From a checkpoint of a small mixture-of-experts model trained on Wikipedia.
Experts: 32 experts in each of 11 layers, 240 squared ReLU neurons an expert, a sigmoid router.
Training: a variant of Adam for the experts, 516M tokens, 3937 steps.
Below are experts of layer 4 (counted from 0) of a mixture-of-experts language model. Rows are named router (the router's row for the expert), up (a neuron's input weights, with its number), down (a neuron's output weights, with its number) and show model dimensions 448-511. Each number is 500 + 40 x the weight over its row's rms, rounded and kept within 0 to 999. Numbers have three digits each.
Before each expert's rows: a language model's description of what the expert responds to. This comes from a sample of Wikipedia text that the model never trained on.

# expert 13
What it handles: Foreign name pieces. Word pieces inside Slavic, Baltic and other European personal names, often in sports tables, such as ko in Mirko, an in Goran, š.
router:506522552448412539538515518465511456471464463508496482527473523522493402471383441519464505529491587455508450537442530488538476464527529458551419493538523442424496539515531545539516522469540523
up0:492518441447532528422488516519518458488497520505520495469545519459541451541510441511495507449478497533527479549492491459469576494576517457491443477510454424544533521472513490495523485506509525
down0:440504567529487470490471540478472592545571441410565494464523459468426528412519519447469462494525514505519517468512608460518440524502449515510484547461539523507507495462527484511498445475530502
up1:502478491452525545524494498469544555462443492477515564464404560540477527451470564497502563502471567497565480533436451447480570498524482502526539507459461501554512588547524511430508506484491478
down1:466499494522532575461498538479490492535485560451503506501507419414548547553487498490547509466454526516550506457505546460494475469500560504479497509603582482517563398508487454545484478580509547
up2:425508493458476525506469450462511477491526485453507491549552476449514443516476443530544524466485582444458493505471546546547464464465469499467465574450467516507490472551560479568457526551545618
down2:546542490465530499542430531469506442525532498505540495468520438510500502501484515518465497509486544529540410464480559523549516538481514474487482496543489492548521484533514567542557493559523539
up3:584490476519416442477560495495511485455445491556448517482502524485491510495524440491477433533500540511547545519470527514530466467506540492493435542563515532476519561529517506560437550524489500
down3:487454541450488502501458489563531497455536466546448458517547554460478511487509472556522533493571519554492571461476385441482478519464452546487480527496519465523548493609473484506547482482518456

# expert 28
What it handles: Mid-word subword pieces. Interior and final pieces of ordinary words split into parts, such as om in Ottomans, um in Curriculum, ap in Evaporative.
router:543462458445495490539505484460504448526446519461501538533471471522473412513482427496526545459527531471535493517455539566458476486429497502506484486506531493469503494500538565528505512502537533
up0:542438572512515484530500510571464502453513420556547490513545526446481456507495493384515549589551520452583545533544470522467449517459474453561566535516530457451469503583514515516472539525527483
down0:484448482542520534477451475449493572546554440545492552501581451480557499537483539579518494443444529479506446561456485479482532467491479515544531479537513611482459447468475533476483508523507475
up1:504499514464483531538510536529454501482506485604518493457491485502439460576458481483514583526494481497463531552480444536421475476541498503488457512477505541485472579544517538497397515532463439
down1:499488561526602474468489509480461467578503479542547543449561488500491444441480529479449573529472490456504501444555476500475524542474513498495475548516478468445499478470486550493470474408431512
up2:536519471569472546427539592536507486491498520519497421534510532468441464480505504515549469514488426524529466510523454492525526535559506556512563526436497485448505501490506518411555500551603484
down2:480431552502483426508468484508508556502497471490506505462532464506531457476509500468431497541542577513500480454518511530532446459481440475522461489506530530558489515528533516566560525433453497
up3:490492515512429479455513470445515523586505524483462509523476489512432534466476531480447474450536635460500510491536493561460459504513564518547499445447527527536635537507549511483476506485498555
down3:505507484487527481484493512509507426551533437422489488514541539536471486523445502524580472470569483477520556487541468514466473515574534533455477497500495422520517501470551410486418491531441504

# expert 12
What it handles: Paragraph breaks, conflict nouns. Double line breaks after tables before section headings, plus nouns like police, military, troops, war, and football position codes DF, MF, FW.
router:553505555427552507526531468491476501540447543489501488513498526470489465426480520559474530539483527404513478449489572433545481534535417498509471482532566418438500456534581483489457509458491498
up0:500503510518542506447516563566554562441455519522519432441501451460491494517517523528486512490560420504492516490442550463472513532480552483476485479510463526428490527545461573477450496546537511
down0:497469474484495541521459456562447503495494492561511439493560492516532479488510491515409504519461458461534490462528521521547521469513553498531467512455471525610534408467441450489495550513539531
up1:483493592442523456541488536430547512485493509467492580529562461482545434549484477538492557554505450476514478392540534449552574529538450484501447510494475466522458484499519498518419480483481457
down1:496520538462501409456525458474492523488503459546543441570539599531477512438475509516503500469467516438547497504516557515426421533513497471499535469496488536447485525499470478476551492528543525
up2:485508551421479545510503546578460608583474553502511482488498445540424489451499514447434526474499504414458448483443577571478478434489544515548473482479504445492481467515491441504463532489496540
down2:489498510511555520461489564500447438471540577463556522509489459457468499448506519527475449503494505511482519515492420453544457496509554521446570536457487464563487498515478458505560493511505549
up3:526494533442470542452481527590563512509488507539536493466483562481455498470500454480506499519509550475592484577463506499512465500500441567525468522491508461466513477502483424489437495545455505
down3:469482527530528453416500373510468451473437489518496475548482481523500498448579541510488447491511467533419530542459499490423552508518464552531534527502482532541479545510469497484457520506520456

# expert 0
What it handles: South Asian name pieces. Word pieces inside names, often Indian, in cast lists and politics, such as Mad(an), S(ikk)im, (Pri)ya, Beh(ala).
router:544502445498554528528515554548510470488463490500460507430460452485499484532446496554500457586498485468544494506436546525441501418496496517567523491480507492483497554511519533552394556490530491
up0:456513534481535531537476461456504509513516542585496485471491509425541506470498505532516603504515449485449523504484506482459447574559520541559544529444471486493450489448503509451544571503525518
down0:504464486459487402434456531543435487565530562475484535476567494424506434499437572527479512517463568567515525449486433453527525403531506444573492560524525481501479475489495497499484483477512454
up1:507522446510548580501513462475526514507555555526474457499490511526533504511446531513518491490467502451491448534491529499482448521443510467541460476524527490442510476495523468462527494439510475
down1:508428482450469428409485537433484580509514463496594478496482440479554459488554492554489475562558506546479490479490436452464426464496462474501509461525463449498462494506529496519479508493477562
up2:430465437434535586586438513487440485466492458506472457528453393518479420530419447507531460556487466486532512525533501516539503472500496508494478484547540475451470503515552563513524524464463423
down2:510517537497543491492519515496552507554481528516495502499503500481570547504567538478510556444499474502472459426455492439500525575440485462547547571561494500472545547558523509569532456497501571
up3:532472505475517558472535475576478523524497541512534485558472493503499541480477496511501525506538579510492472556530556550493445539460518523502497524507499436482481496581565481439476507514458533
down3:536491478484570510466476551534490532498533423542517531527501511581513481471412465589449537477532461574473543489524480468442512433437427452479524444575515451559523525556452493467450454580533482

# expert 14
What it handles: Commas, hyphens, conjunctions. Commas, hyphens in scores and list items, opening quotation marks, and linking words like and, which, that, but.
router:484478449483545482521569526515441485503474560474477580420456487486485484463471523456541490539472560435478448507492455525394585512509483545512436529592540424488499546467498484488435592502477499
up0:528525491451395526535494465483494442562516506541450497455575493452470535524485474528521546525452557432505521567530491529503522474495468477479404492468518464452511544492595521521439481493432521
down0:522536532543538454507517550505479547511465459476458505518542509589495545478497424497499530507482489558509512521467519530432535519491508429508491519520477492455503430517563503517550471551489390
up1:499475595500467476475522498495535511506437534517552439417497478450464463446522502505442460545509475491472493513469492530444503492526492515469545506519520463487477528576500486548466507424477482
down1:570476458492489572540459548553497527402526502508517608464475530420512458518463440458446522524545476514482553476592469541569479499518482541539549458478506541495514567459504517542509575510479517
up2:527471498498467474512557507556460545532486483463392516492525488528530557430477444415536516516484513518382540494472468503422497446513524560578575523529524485490547517428476473459537535429431480
down2:491506498483551529504479557493509453381505491419524480409495520454560465416523553496426467493506391488509498559537454471485504516516505471476507411461558509462490521456462485548468511477478524
up3:465488537479532536499526432462469512553452534440568541497494492527518533551482496479489564554489500546445486500500497480438551573449472467578505461533493425530473474479547548370460509515491493
down3:462531447443472441495485542570495550503523443532474540467468491507451570500443566524496527588507521503468516541464479474578502514416547549421538563466505523494472522525545500430505565531492537

# expert 5
What it handles: Music and family words. Nouns about music, film and family, such as album, singles, song, family, Score, mostly in articles on bands, songs and shows.
router:481571485511538552559511482469525508561413534484478487487467456519472470441434445548446545546527520447593514550486530514448515498527437548497466478510494413512489520523527543517421469503512457
up0:524583521446438476526563496500563500467527477564445445471478485458426478520473524519479567457487529498447485493401521496491505516533500564486425551521496520542529466551525472441436495464556530
down0:594432498505545535529412542413475533519478407459569543515501518532560523467473515452493440550476538493498529473493503401414495569419533489583482495499484487533519602489456528556534527515486464
up1:405524508482562485523557515486433499547476548471456452509493494431467569589562508498503488574431457491559481526468501457524563508440488459532505534489409577532540503548488507451533527575557419
down1:522467513543455501556449484423487540485483464514591462548562468471474476427516457504459538446480422458490512463526493469550485539537505570516466424452544497459559477476498546570490464403440503
up2:492425562528554529515493452498533512494498438497470532557496494509468536490464487467436505460497531483465461511464527520488471411552493503551487488531480479503535533517547540420434498494450526
down2:475530482508479463502453563476515492494482458513469529478512589499506470439602547531496579485537507525574514485516481494458492435497597501477464524473433467536473464449439476519558558503480519
up3:449476485544454448502492571564538443427457503527568425500492502514407519445502494547442498556533469524478460590475460502448488528571507614479484450489505415485492534526505488487400471496513438
down3:488420505519517491551481475466485484512523485523491475508499575542568579506621456528494493487464560514451466507502513510576432464471551509490509493562506490520506504518551514474499468436551458

# expert 17
What it handles: Line starts and parentheses. Line breaks, list dashes with a following capital, opening parentheses such as (born, and a lowercase l starting words like lent, lavani.
router:524460474439478500508516441439545442591483514493384552449488543466511450497483519540549525491519544476460443536438600552490500509572421551527450512542507519504580577473509489521475577498533543
up0:526534521457509469472537516457560467528477475567491492444399519465498428433511533446608503488446525534526409506471543480545511523577480536454514528498509445495442450526521442493512515533535549
down0:527433523485522507548514447487448528506534520525506469595509442442562440530523535463515451477501505428501571535475488479467514502467501526508471513520511547584509437491525503436545570491505500
up1:568489482452491512440525444540510509434469540553460500553545484494470509489462536519450523442584481508486554463581525558512461442523466579497489515461495479497529505446514488404452523473553455
down1:435496499436520531534471524480470486575501513468557547429504454477573498503501467557461532469444553581451515498519509487509527505488508469553608476551528568525519472481381539485538524479536489
up2:405529515539465513496497482480534511568484516487445441436514612507500539392562491500446535467506498454473542534431533500515477534508511500473443504531459506530487507509532443491550480509472564
down2:453500536485514511472513475544537511508430439512560522525549565541495557502479546560474490539461509441502548429521471562492491500532464470433538546493510505447434488545550523543492467466493487
up3:451441504531479531531483497459444443441461477488445516496524446587506539573477438493578579466464532451505470533533550546422511538546473473524489471532504492473476512501453503577549491508430520
down3:504478484505520535466545483512483590454534511484484409491554554484471469482471449458398453548364513506496463562558548467505540488592498469562542451477442488443540470425554454399533518478470424

# expert 1
What it handles: Quantities and modal verbs. Units, percent signs, equals signs and common verbs in statistics, demographics and science text, such as can, %, cm, is.
router:520436500491457562535558536590564438565464480415565503457471499396484512489464486540528434511510523517609480494457572503447572487541506435511491503496539440448519460504543532536455546489490453
up0:505521495491564567460553469446581439551478525509510521421519470450470441522522531538469466491551454480457463497477514498494527477549499508500523431409458504533526462510518496489465480452525563
down0:522475566490488499473484509564573498493482509552581458498480498475538503557576532458507529548549538551440528513575414496485510488547500528465436535459497471548495472501497525517570492460470409
up1:557393480548516533465537488588490528501538552503489493480429484445437557535554520476472492522551447505482488476441489460527511552492440476507509541560481532491488446544514435481458506495539502
down1:502501530453486521565531492486623465465504512507534488522517485506513482467509376478507482444537497518544510505540580522536502466528529479476543524439406395568467503462486510514529513540480450
up2:508476519424485510485591477551526431558513501463551473524524487425482459526466522486533451458538547484550578540508520511463500504632489584505498453418474508536488518412514454550449427417424482
down2:555574437520467461495428432459526519443486540524440503497539406556502472506508510579541488476524541524457543484494488459518453521496401498478511511477591426468532510488496566494566506506512502
up3:537516453532472525509494464509419439543531435525480503481497543455527555544478485459521520530508520541499498492486535463503539490419538501493526503475537516491479507512498521506494587465552453
down3:514511527516485479526462518473516437457545537513537503573443482530560556531531513408465508541542587511564525530537464484539472531461538582441497517489486501571559544478450573483507499504523524

# expert 6
What it handles: Numbers and counts. Numerals in sports tables, dates and stats, plus spelled-out counts in prose, such as 49, 16, ten, Four.
router:473454456501563489582502504520540490553502543494488581505544537532444468489401516527530507475442566513540446527479510508438573490544491539549529558505549527510499572408562503520495578488436547
up0:521537485565519530455490458492534441478539538444533433506464559541546493503475546463460476539485489507527498556459487482426537471514434479552483513539500454501555467479477497518509493489480520
down0:519512568545462474553446489402498449473441481535519432483500470509525502551496499520467457537500447457489421460501497487537476568517459487425493538460588590515449516548501442524493498547503512
up1:434508519459497427428519486487511474443529458531473458513553468463445483532496498532483533593496513535432492494471456554478496488530494583464497455471515457532506529541494460511452453421497511
down1:533508536502499553450508486490569490416514517472427512494500466532531602571565421498446510527438548496483534597523520581494515442562488492476474516513524429572535553485501517498493493471502449
up2:447515352507536463514440546523517479528530480567504499521535415490463532555517532507486430439536432533440472541498540451387552494542456495509491462434465514462569530537499551548408518524564521
down2:482509440520520517476518479459499529531457532564576514486502517532477577544516512516485526562451537492442538512549553524533483432485483540507473531531525498558527454468564414376525489515511510
up3:496471494482566467555458555536566452528458456543461524487543455517499572500518502493458505448507560488521460542547546510481521444509550476574551552452511530490474547488532489528512501541530523
down3:526550538529461546496547492511523556522441529449530453602433553484484543506533556525458477545486450484480582537507478490491432541478497500455534464509515436517484406548443491463478372564488442

# expert 23
What it handles: Sentence and heading ends. Sentence-final periods, closing heading marks like == and ===, and blank lines after titles, e.g. game., painting., ).
router:575479417462581517510550554560527546550468480528472521526469498527418444427481450547467535527542498440526448512538520519431495471546480485509478549519591480467584509527516504491496565470508569
up0:472482572562450529478473467471413513488412479467533562476460492518516483498520531492489481480512552547499492570421436430457538527480527524505543564509439449475495383513523511465539519460401490
down0:487470422555503487536481417527416460456602526499418432442525601503458469504477505472461538552448474541564528467492524534504482524537442422501557458435557581536541579519603432543540453477539460
up1:515515550527500426460495440536511461529503469452583500468485541502461513562508542465534445477525533550496493538500483472512561437564504457479536580430577538543520412437549462541502539481512537
down1:517515498515475497517486568504463466496508500530514501570515504515445423514487438621497576480449480442557448560478532559504540535501513453439471534516519558477495488506522513529467480505502554
up2:556449471493507490509502489472421494495522493406497503584496512536546498506531447502473500524481502474576477572501472459535502478495440426560482467563427463528433491461553594488495526551487522
down2:456459547515468528471554534482512485571520514571471395523475510499525387425546574487446470535505505467490507432498402431549467463507492538490473465526547438523551445494462520531552518568485542
up3:476471539523603536445513452491510568538542533506488478493505586541604530455464494487501545471458563453480525535550506495425451601593510492488463481526491526482594493419563512429534596456517472
down3:557411422476529530499522575487508445567470511431485456506529513538468495499465515508519481506618434476470526545464465492540443417441563518545499476489568499589478492502449508518484489528546515

# expert 29
What it handles: Copulas and title equals. Forms of be such as is, was, are, the article a, and the = closing a page title, often right after a subject.
router:490500452522566455503550482482512515506525461483467523471435431510490514426419459488491482512535604557443430520527510457396548540557525497579508562533477468495565582434516550451493539431529491
up0:480491526503468530449506475486450543493496535468532490421469526462485440450492504588548446523428516452532494553484494453393491451503462508434514425495511510533507491541528464486398497454463546
down0:483481489506480531496522530476526562467543479485526539510504493481473490508520589469496499471558456538562562460550519487534531467486555423526491531528489453575531410496478494493540513521369444
up1:534451496492460487441524471460506445485512546416516491477506517495535513532441440507517544435512493508466468466459486468483522483437467496523543490473437486522525520521534631461523449585533501
down1:452515519432494486472548467487469473512514451529439544524567555507533578475464571518576543504536515554558511462433457494456517526513437529502548480480442475522539518551522478451454478507453562
up2:492476472513448437462550524449430525443493527524447494558476507495472480516541491504541538543509471406468497504446563525492563433523507421464431470482465469503510502556522463593400560520513543
down2:423553484465519528477490390476447598493452481508492485486581532463514541474489527506472492580483561520507572545484472479512538480484518507411523507511505441516464470442551462504555506542482468
up3:463501496523463523454476497533494481531454524491485574413452556495493465532498443488506552475524450527489452482520517531532440463468449527529509547534549555486456455471493479459572512439526543
down3:493464498502425523478458444397549479524513518509424498488507511509502469477503531488528506468495456564469463523461454537495513540508452533514511446473528468489533509494504527470518567503487506

# expert 9
What it handles: Sports career prose. Verbs, prepositions and terms in sports and cricket career text, such as took, played, with, League, vs.
router:526485496496467527441532471503487422505458573518453532459450583440454443418446491482478510485493522445499505541416531530465475511560445502507520517503502493485552518488511497431498533487488573
up0:467503539509492533535506551532442515483511475511473522500533479495507459448467505543417480500535443497495489509500494467510475479525539391547562434524516549525503480457507519434453486464434526
down0:498478505429504541582436482520477517554483468447520467510482460549520549517446448493561504518482509464533482511566463543495457555474443515527440428569531514519547463422471565546536499523497476
up1:517545515465475607526497565522548473482457531508436525493468566452473475522464484513479487531438543509487561511460479520482518519537510447557551487487413556508556448492543491451515491441529515
down1:542455521513464480504497514403424526535446519459526516476581456543492490457481472462519466452523453566436561512495489468545487530438519544514507569506486527521513546536454541505462531451483560
up2:512514547506433448481575521493501453552460489476527478454533601524498471486474584472483498515481519479500483481437489418493484541509514481459525503527554504501525478473561505469560492447504570
down2:500502547501528531576519572533502501431534507502566489451509475582542508511522552509451510485420466521475461493563457584437522473573551488531500456493479486553557532506444458450425535496503405
up3:500535454467542476477467458566567452549497585474524484472450487507441480455459528523516451464510454465525528459498527444463434395502499502487481491539482407483529449444535506536503541555518496
down3:482530488465425500424489453546452502489485601448545492566450513448504475508534477506537461509460525531534536519498462438570523551481525525489527503560476516477495521448431518526498481556417502

# expert 20
What it handles: Table cell separators. Pipe separators and dividers opening or splitting table rows, mostly before years or numbers, in filmographies, results and election tables.
router:524537423486518466581543538496556491521476529476458472453438518461460432514480497468522515498515523452528438483500534589463528429515466545518503519503547458499530515498512498464474541485497555
up0:497525497497487488462496535518541508498463506422474528524483506481510464426455505453487549504518485509507573568496501470460492542367505584488497554549452473456563493436437497471503522471590479
down0:527533439409519513484426537523510499487468425507488501483536558541458609482482522477490554516595521535516480474519520546543510498489482525512528530482514481508483488531499533565493508450487552
up1:447498503458483538506465533478560472513464501552515462508503448572473496545490520554487451501551493449510454493540546519490524472493500559546516477482579531455538485562487507549433541474493494
down1:502540468470491457456544448524478466455583529474486385515438478485490519468572534426521500498467495524480471431499448467518477417529489517582461444484514458453533516443501500386444516531519575
up2:502527410459458473514486504457539539522526492458482472516479503520530569464510458438565491484477471444493536493497608539514478465528482547538456541509487518558537553436537574552505484513527519
down2:465488550505525507478457467489498465536526493497493555511475518522525521551543482489461484501580491470439520532478430472492522554461508485476444506506465453495512450536489486548572477487433549
up3:499540552450532517456572448485523516524523509516501529429517463493440543427497469471478515455490489466556475414530480501461519550476458534498473471531470459515531563452535490456523509471503517
down3:488481435489500589508501510521490514477520426476501471439522508523452529502439506498413522494486620464557459519547462494570533468486482445561538469510409530482518429578434521533595476474421468

# expert 21
What it handles: Capital letters and codes. Single capital letters and Latin word pieces in identifiers, chemical codes and species names, such as 980MD32QLW, Dendrobium antennatum, Xanthodaphne.
router:477446458535468492513492564493528469560450534422551545536551481529537521517479512524457473537509545517521477564533557503451539487508525511586488532544518451462541583502460475544438564418505468
up0:488525485523492533493470505469467551486525526441448543522509500552465571485451455503484476557453460515507500442507452485486511477522507556561491459543555465571524530551513469465537592543481484
down0:472527466485545525542524571462505489425517511516527438489427561435497437463630486528450457413536555503522502541488534499508456485559508507467495428442483446505585479506528524584537494455436464
up1:504510523454447479475487481491538433573535552531481551541515483437455483495496436463605496513494578528529564533534565508457521511493538575564525564484535503528549500560469449579466527431490468
down1:525573468537483538464450550451445509490540492464510512486490487550565507477487548524507524519538479493524521494550447528503514568457517472525452461549490523547495493487475465433462515563505523
up2:431440571525473522463536522557477486533507563443428479513526506384558513494400463467482449509518459518484450513523464509465455434553555555575494483492500464495586478482499506527469515554554464
down2:481512472487528534541507501446544483466534495502531478534454475525474477521490499488484577593374551465496455509521543447497611509584521544536482503448485496501479549533550529508490417540531447
up3:473504527441417456506483517555481479502432463498569532449496473441484531502472563482475492515432556478459472539478549453533505474513526475493441507488466448430483408481471545533467597455567429
down3:544515557520585494430549478422538505489553528405456515540536493494528580493506512473464442526452473497499526531430480467443499515536513488471475508555515515556564599446502565502494512449583512

# expert 3
What it handles: Prepositions after verbs. Prepositions and preposition+article in running narrative, often right after a verb or participle, such as in, from the, killed in, during the.
router:522471392423485515471558531540529476455474495492485516461444432467460510577467526484538463530541525472457473466481548492466528495486481552552443565479522494501464553435551535485510546508506484
up0:570506517491488465503540411455494545485489458516489508545470612462407460475504501549505520447473529451525563549493494511539529559450532550517452476539532495451474578480510527514512498519499499
down0:457514504436461525494480486542540490457551432542555518459507458520517497484523508527516466527526499521481490462480499503615521453496532521574508501378483496581474484558547524532486509492445482
up1:541468492470586503479567533532509543545492469459613539492507488513569510514499487479477416556546517533543553562547494442485372609546483552612533561480512564473523558531562517578484491431456540
down1:507454484478537506487565451512468539477509506466563458557542491478529521485498538459469534451554475542537473508533522441484489508481541502511495592508508501530412478528476516466545498502545475
up2:448453561549433490478394575551504460486477489443546557506498488531567543562481569540581440545543484572550476467525490541427486471440472554538478476482477465511440501488466546541542554497515409
down2:477510428531528550500556549551505520583452579494491424545438494469543532511522419530467557459484547477411474522526508452481467495562470484506510477471491460473517539498506455475516435520545522
up3:505443482546481501525431528485536484447512447479543470453484454500517517494444465548493445530521542612558434458518580553483483529463483476502472483507539490542508521566464519558419470457517540
down3:477547521530449529493473481482448586453581502504548559466499565497494494442463480543413541454472519466574452566534516547511412434467469415447527505522523560455491492535571453487498475527538510

# expert 18
What it handles: Entertainment and Japanese names. Pieces of pop culture text: song and show titles, Japanese kana, fighter and weight-class names, such as Love, heavyweight, Miss, Rakushou.
router:444561475503516560520523527459519485499471488504458496437430504493450503420443528539496521544496466445547469529479546487472546541546440504446542469433567469402483549499547511451454457516543460
up0:514475531481526550537517493523460497464500479516518477479500417452426499433542492496576461413517425486479485460445545434436458528508522544467533547520561514445517468528516469550492497472497598
down0:478449378504383459572506522466509494520541456532539497509538438496503499430450539446502513509586568508481453460483441516472545482555503545502554547465445518413533468484577510462499431537466457
up1:439529403507556507514566465424509487491459490527433527537474501501506528488490506487423435515491478484559452494631456507515489548537436499537534454505551460458558552452583454518543457456545506
down1:502567520530513526528560540466522506459498497485545481497495501518483529498548515501523519531462464496490516478545512480492490479466475461461537496489521500477438471574473513516478524493469454
up2:501534529439486502474553553500497526498576485480485482502443458513493479485572569515435527454493506557566480555428499505423528575451446519436518470515601474523486545495520541420492474429493491
down2:569451484525470520523518490498459489493517492497473523527503495441431516476541498464530450571494555533563521522517459522568559513490551495532479541418460506489448511506454472533530489516501468
up3:477413437423513588469548558499527459442549566545475520427461484463484507482528467473550495430501552472469542458473512509476564499543472395553507504516558502507534492466563509490561469500450463
down3:461526603526476559491511458551447462479485513447618475488498451529470432478510527506467519549466441527543547440578439478465513551481555559422524489486529506559495478483522405519513446493493487

# expert 11
What it handles: Romance-language names. Word pieces in Spanish, French and Portuguese names and places, such as Estadio, Ricardo, de, Palais, plus round and tournament in sports.
router:491451505427502476458499525498513465548443456470481552550446478528519490478488463459468437528521501509520415463499593499463527549525512446548515491535532456494500543519559560528518508503531481
up0:512453505446420452485493507463529482506526505463551457478430479504522495541568521510446472574511520534476414441479458523536524509464572423486400482518443462516496535427530450564543507470562498
down0:534516592521489500548502538427482509535545467448524472498510497476521476485519487452517439490462504440565503500506542401538507471477462460479509591508501521484508542476482541523439516438496531
up1:464530444534547452486444506538443500494502406503435528514490452518445519545465522478508483560538510503508406494520502497474564505524454521564448563485569485519531521500511488502534581437538526
down1:505507443485517575538442456479515470444559475438487488506499460496547510503460489558426527555462612532462485474542543599510528499548512483467501501556414512558506481499480471489471538464504497
up2:447469478445429519515524538480496475558530498441507454480511556450540457443563580550444537475495550464541539515518537481527545441511458498469455517505464479560509450485494564492534515514510500
down2:481613510494462563533515459499505480463459532460513483484391527557546505563460526493485512491513452562580541475484524512488420474471536486608466460513505467425460468526481491500533480541513506
up3:452421500535469441559469482509527501550498461518525427493456507530515512569484485539442422500529517525508495526498507476502505481499513540510477522520512491524533475592463534488565485415486542
down3:487477594467582510547477506488509478513426504567531550486553493433444531516471529543552520529477490509591550417461441479469558523457590451517515545529469485471488505451531399513453454564484523

# expert 10
What it handles: Paragraph breaks, institution nouns. Blank-line paragraph breaks before headings or new sections, plus there and institution words such as School, Army, University, Republic of.
router:466406450471469497535527509407534453514492494472428473477494475492484450493483496492559503509480568506474476534484550558477519455540498546510462463498557520474515575469537523511466552457497452
up0:431565416457543550575465428456477480542508507599486402480512497529467450397481455521532451525502435460469480543494529559478500492522505459443434466480456487500454549447452460396495480563492523
down0:430486522599461500529484487449412578522526450534530554555498541553524566475540474557495472518498487523498463571434472465494459561474456439511493508537491508487568522503524498524473494440385465
up1:537429506446506509477532447520452461560568515471466455496552403532493482523440490462541537482565547532553515515461520476479497480482507474460463509487482526526505495486473499525559548509550555
down1:545538603546618458476478427544465510473486516417513466543550502514561462443505446519437443540541555576525542543520484497483503565441488541470584522463476520538423429581492478517483471518440507
up2:460514557516487503473496502516522467513521540515453448512537450489491506504505453579451442513483508428486475472531548522526521444503522484493540489492488463521463572509523547570524536401500483
down2:453559527577497525516478491543605523495473512532468550511455487480493496510521516494436485485512457591513425505390502424477526480502490520482503473495520495489455445502470565548458563470475545
up3:524523537443508527539521495488554551541526521466474467528486495554554443466489454450490519450491476489458501481553477493477492428517526552509453510555455490510510464473542538512458485559586511
down3:531505519487496537546501550457508442568505455525499529490525543496517495357461411485456525546494491504578520533505528522518541580487484551463525511496450518487535548489512545522528488490511495

# expert 4
What it handles: Table cell separators. Pipe separators, closing parentheses and list punctuation in wiki tables, sports results and taxonomy lists, such as ) |, " |, =.
router:532502463425524479501521451507499498484484541508415562528503556537455527406445478516479492467453506525530439498495609518469450460500494504538427501503544420474522537456526512462493528478510502
up0:485477491469604397566544522445480540511486466485451467481494501462510474494450547634518480501426498474532539448449524401449514535493468495472522563516447480429447496488540464552451516470553507
down0:526494520462571575559507437493523474528524540516460442539473514557514535479478477468516532494471486432473491487531477504500515431507515438506432463527444499529596566536516563474421494477444475
up1:525495559396518405493539503542520517473542490474457575477510524475513457542487470518503446486449556486454426574417611472452537452497494425598491511473481533527463462460515504452491527575487650
down1:520461552473539503458459444532472515470553522506532547515451529540516580509597462463543523452562446413474472464512493508519506489473538473527467535509473454468540531570509527508512449588497497
up2:506482440516460527483544505510492463484476452511520458541458487440490473546540596517470493496450463479498482520490553462509464536529448511586522432550497484505513515482500491460491501520565519
down2:450556510474467442564492473476501556538557512502470507478504512455477473454478459529509515552532490479514464531533473449457574537416481504532505537492466538501494483569402518549457504484484466
up3:487534561503532491500547446563439555465417484510455550437471473550487495548448460487536464522561560511603561539555491515450411509510478470557463520559518519510503484500531502563486474450513504
down3:583555458525482458504513465482550484468504409448510518474502524524443464421546497517443462536478450505525492481485482573520588492504463550438497500550458476556482471484447367405506478503499530

# expert 19
What it handles: Table row line breaks. Line breaks ending table rows or list items, mostly before | or - in tables and infoboxes, plus released and 's.
router:519459438438474510563494591522561516543447555515496537404448493533544447469481441486504576463517606445487479495430500521442526534547505522525510533499513421449478564460491512522456577575554478
up0:503395443417522455462475517553464550499474581471445509518547498537532507480442543466444484498487474457487468511517506476508527475561451506526506514558411603482470491439529520572528486509492486
down0:438427516474504525535462496514567492514529480472428520520505540473585441497524488483472534453541482489501593444498532508510507508483497541461472501519494516517592461580497484517515433526414511
up1:511480536604492548478483460486445499505454510523482486474417558551563548452514548525405542488524570573501470574508481502516500537508558478471519509521487512505484458549501476535505503532432427
down1:571531480440479530497510454474564512491531441534491491602528532466526520510448496525453542466472525465474463502521564478448461502502481519473473452554462508496538525470572476432525485482533479
up2:522463457503558533519490447503565440502459542552479531533478462498469523529495531528568495540524493470486536482524506461519528511514553502520550577530466531545526600466519559495600543538446465
down2:512466525445532472505575448541431447557505600448485474509427518498525496463552565517472467505499367477569543632491519509506491559487506470457559503461521479527509483546467511512564451504498500
up3:476484518511513476505538472503544525547482483546503453480510462538499522466472591569474505639488433509474542495518528451384496457510438495600552459439500454499508521526492506505464569537528495
down3:496470486505546483527466490542553492593486523517534463557473504481507492504511547473495472494506407528514490565571444524479489514531496471512446545526558484493543538533468511537465474528533515

# expert 30
What it handles: Infobox fields, common adjectives. Line breaks and degree signs in infobox and coordinate lists, plus adjectives like known, different, only, large after is or the.
router:446465423481489507551534505545468473561440540508498506487472507498526505499488509480506501512470581465524445477505523516490500497538495547550458525531444481458511452449527550473543565472430549
up0:514460469486524497428497473452494514477523495487504523519549488478570563543441515562479542480497511555476494489475510504520473537568423427539467532523486506457507449502544479526498509453422531
down0:460474504540495553471503554537461558511454576505456505591457476494440499495462516520504487546498443435512488485503489481518493518415506525522575512510569534496511513571479490536468487492489518
up1:478576544479532528596500521507540485517478459505542524450493447498527536533466433499538538485556464540540474499495557535545531471489542567503474483484498485517483501564524538481497559493467449
down1:511387451502494478508482467455496453520456520458520518493542564476562478483444511538445515535519531490496536546554484461461522589544446529541579520523474487433355539419544555464515568523476459
up2:472519568512523475452582461511487497507559449489467525445507578548457481443489480561567483540511564445519458489442460414415486528515544505433507511469487546421527525530471504571571533478488473
down2:495479489504463542501516512521500542537524525485562508477532522487512539553502511448554549604428470455526578432577428506476538467520425486515486464480558442586565467501534500399520500492505550
up3:543433497561504438474564504541531415569458546527564511489477497467544568519443498510514447558483459523469512434434491545566537487543491443483509465507452472550519448489501485488482502492489570
down3:466498504442459478537460536488541490499441460507468480492464489443521513479481539455598446526508532587581537546527498538504544469518447559472508445532437496458488525522560476528531555477501462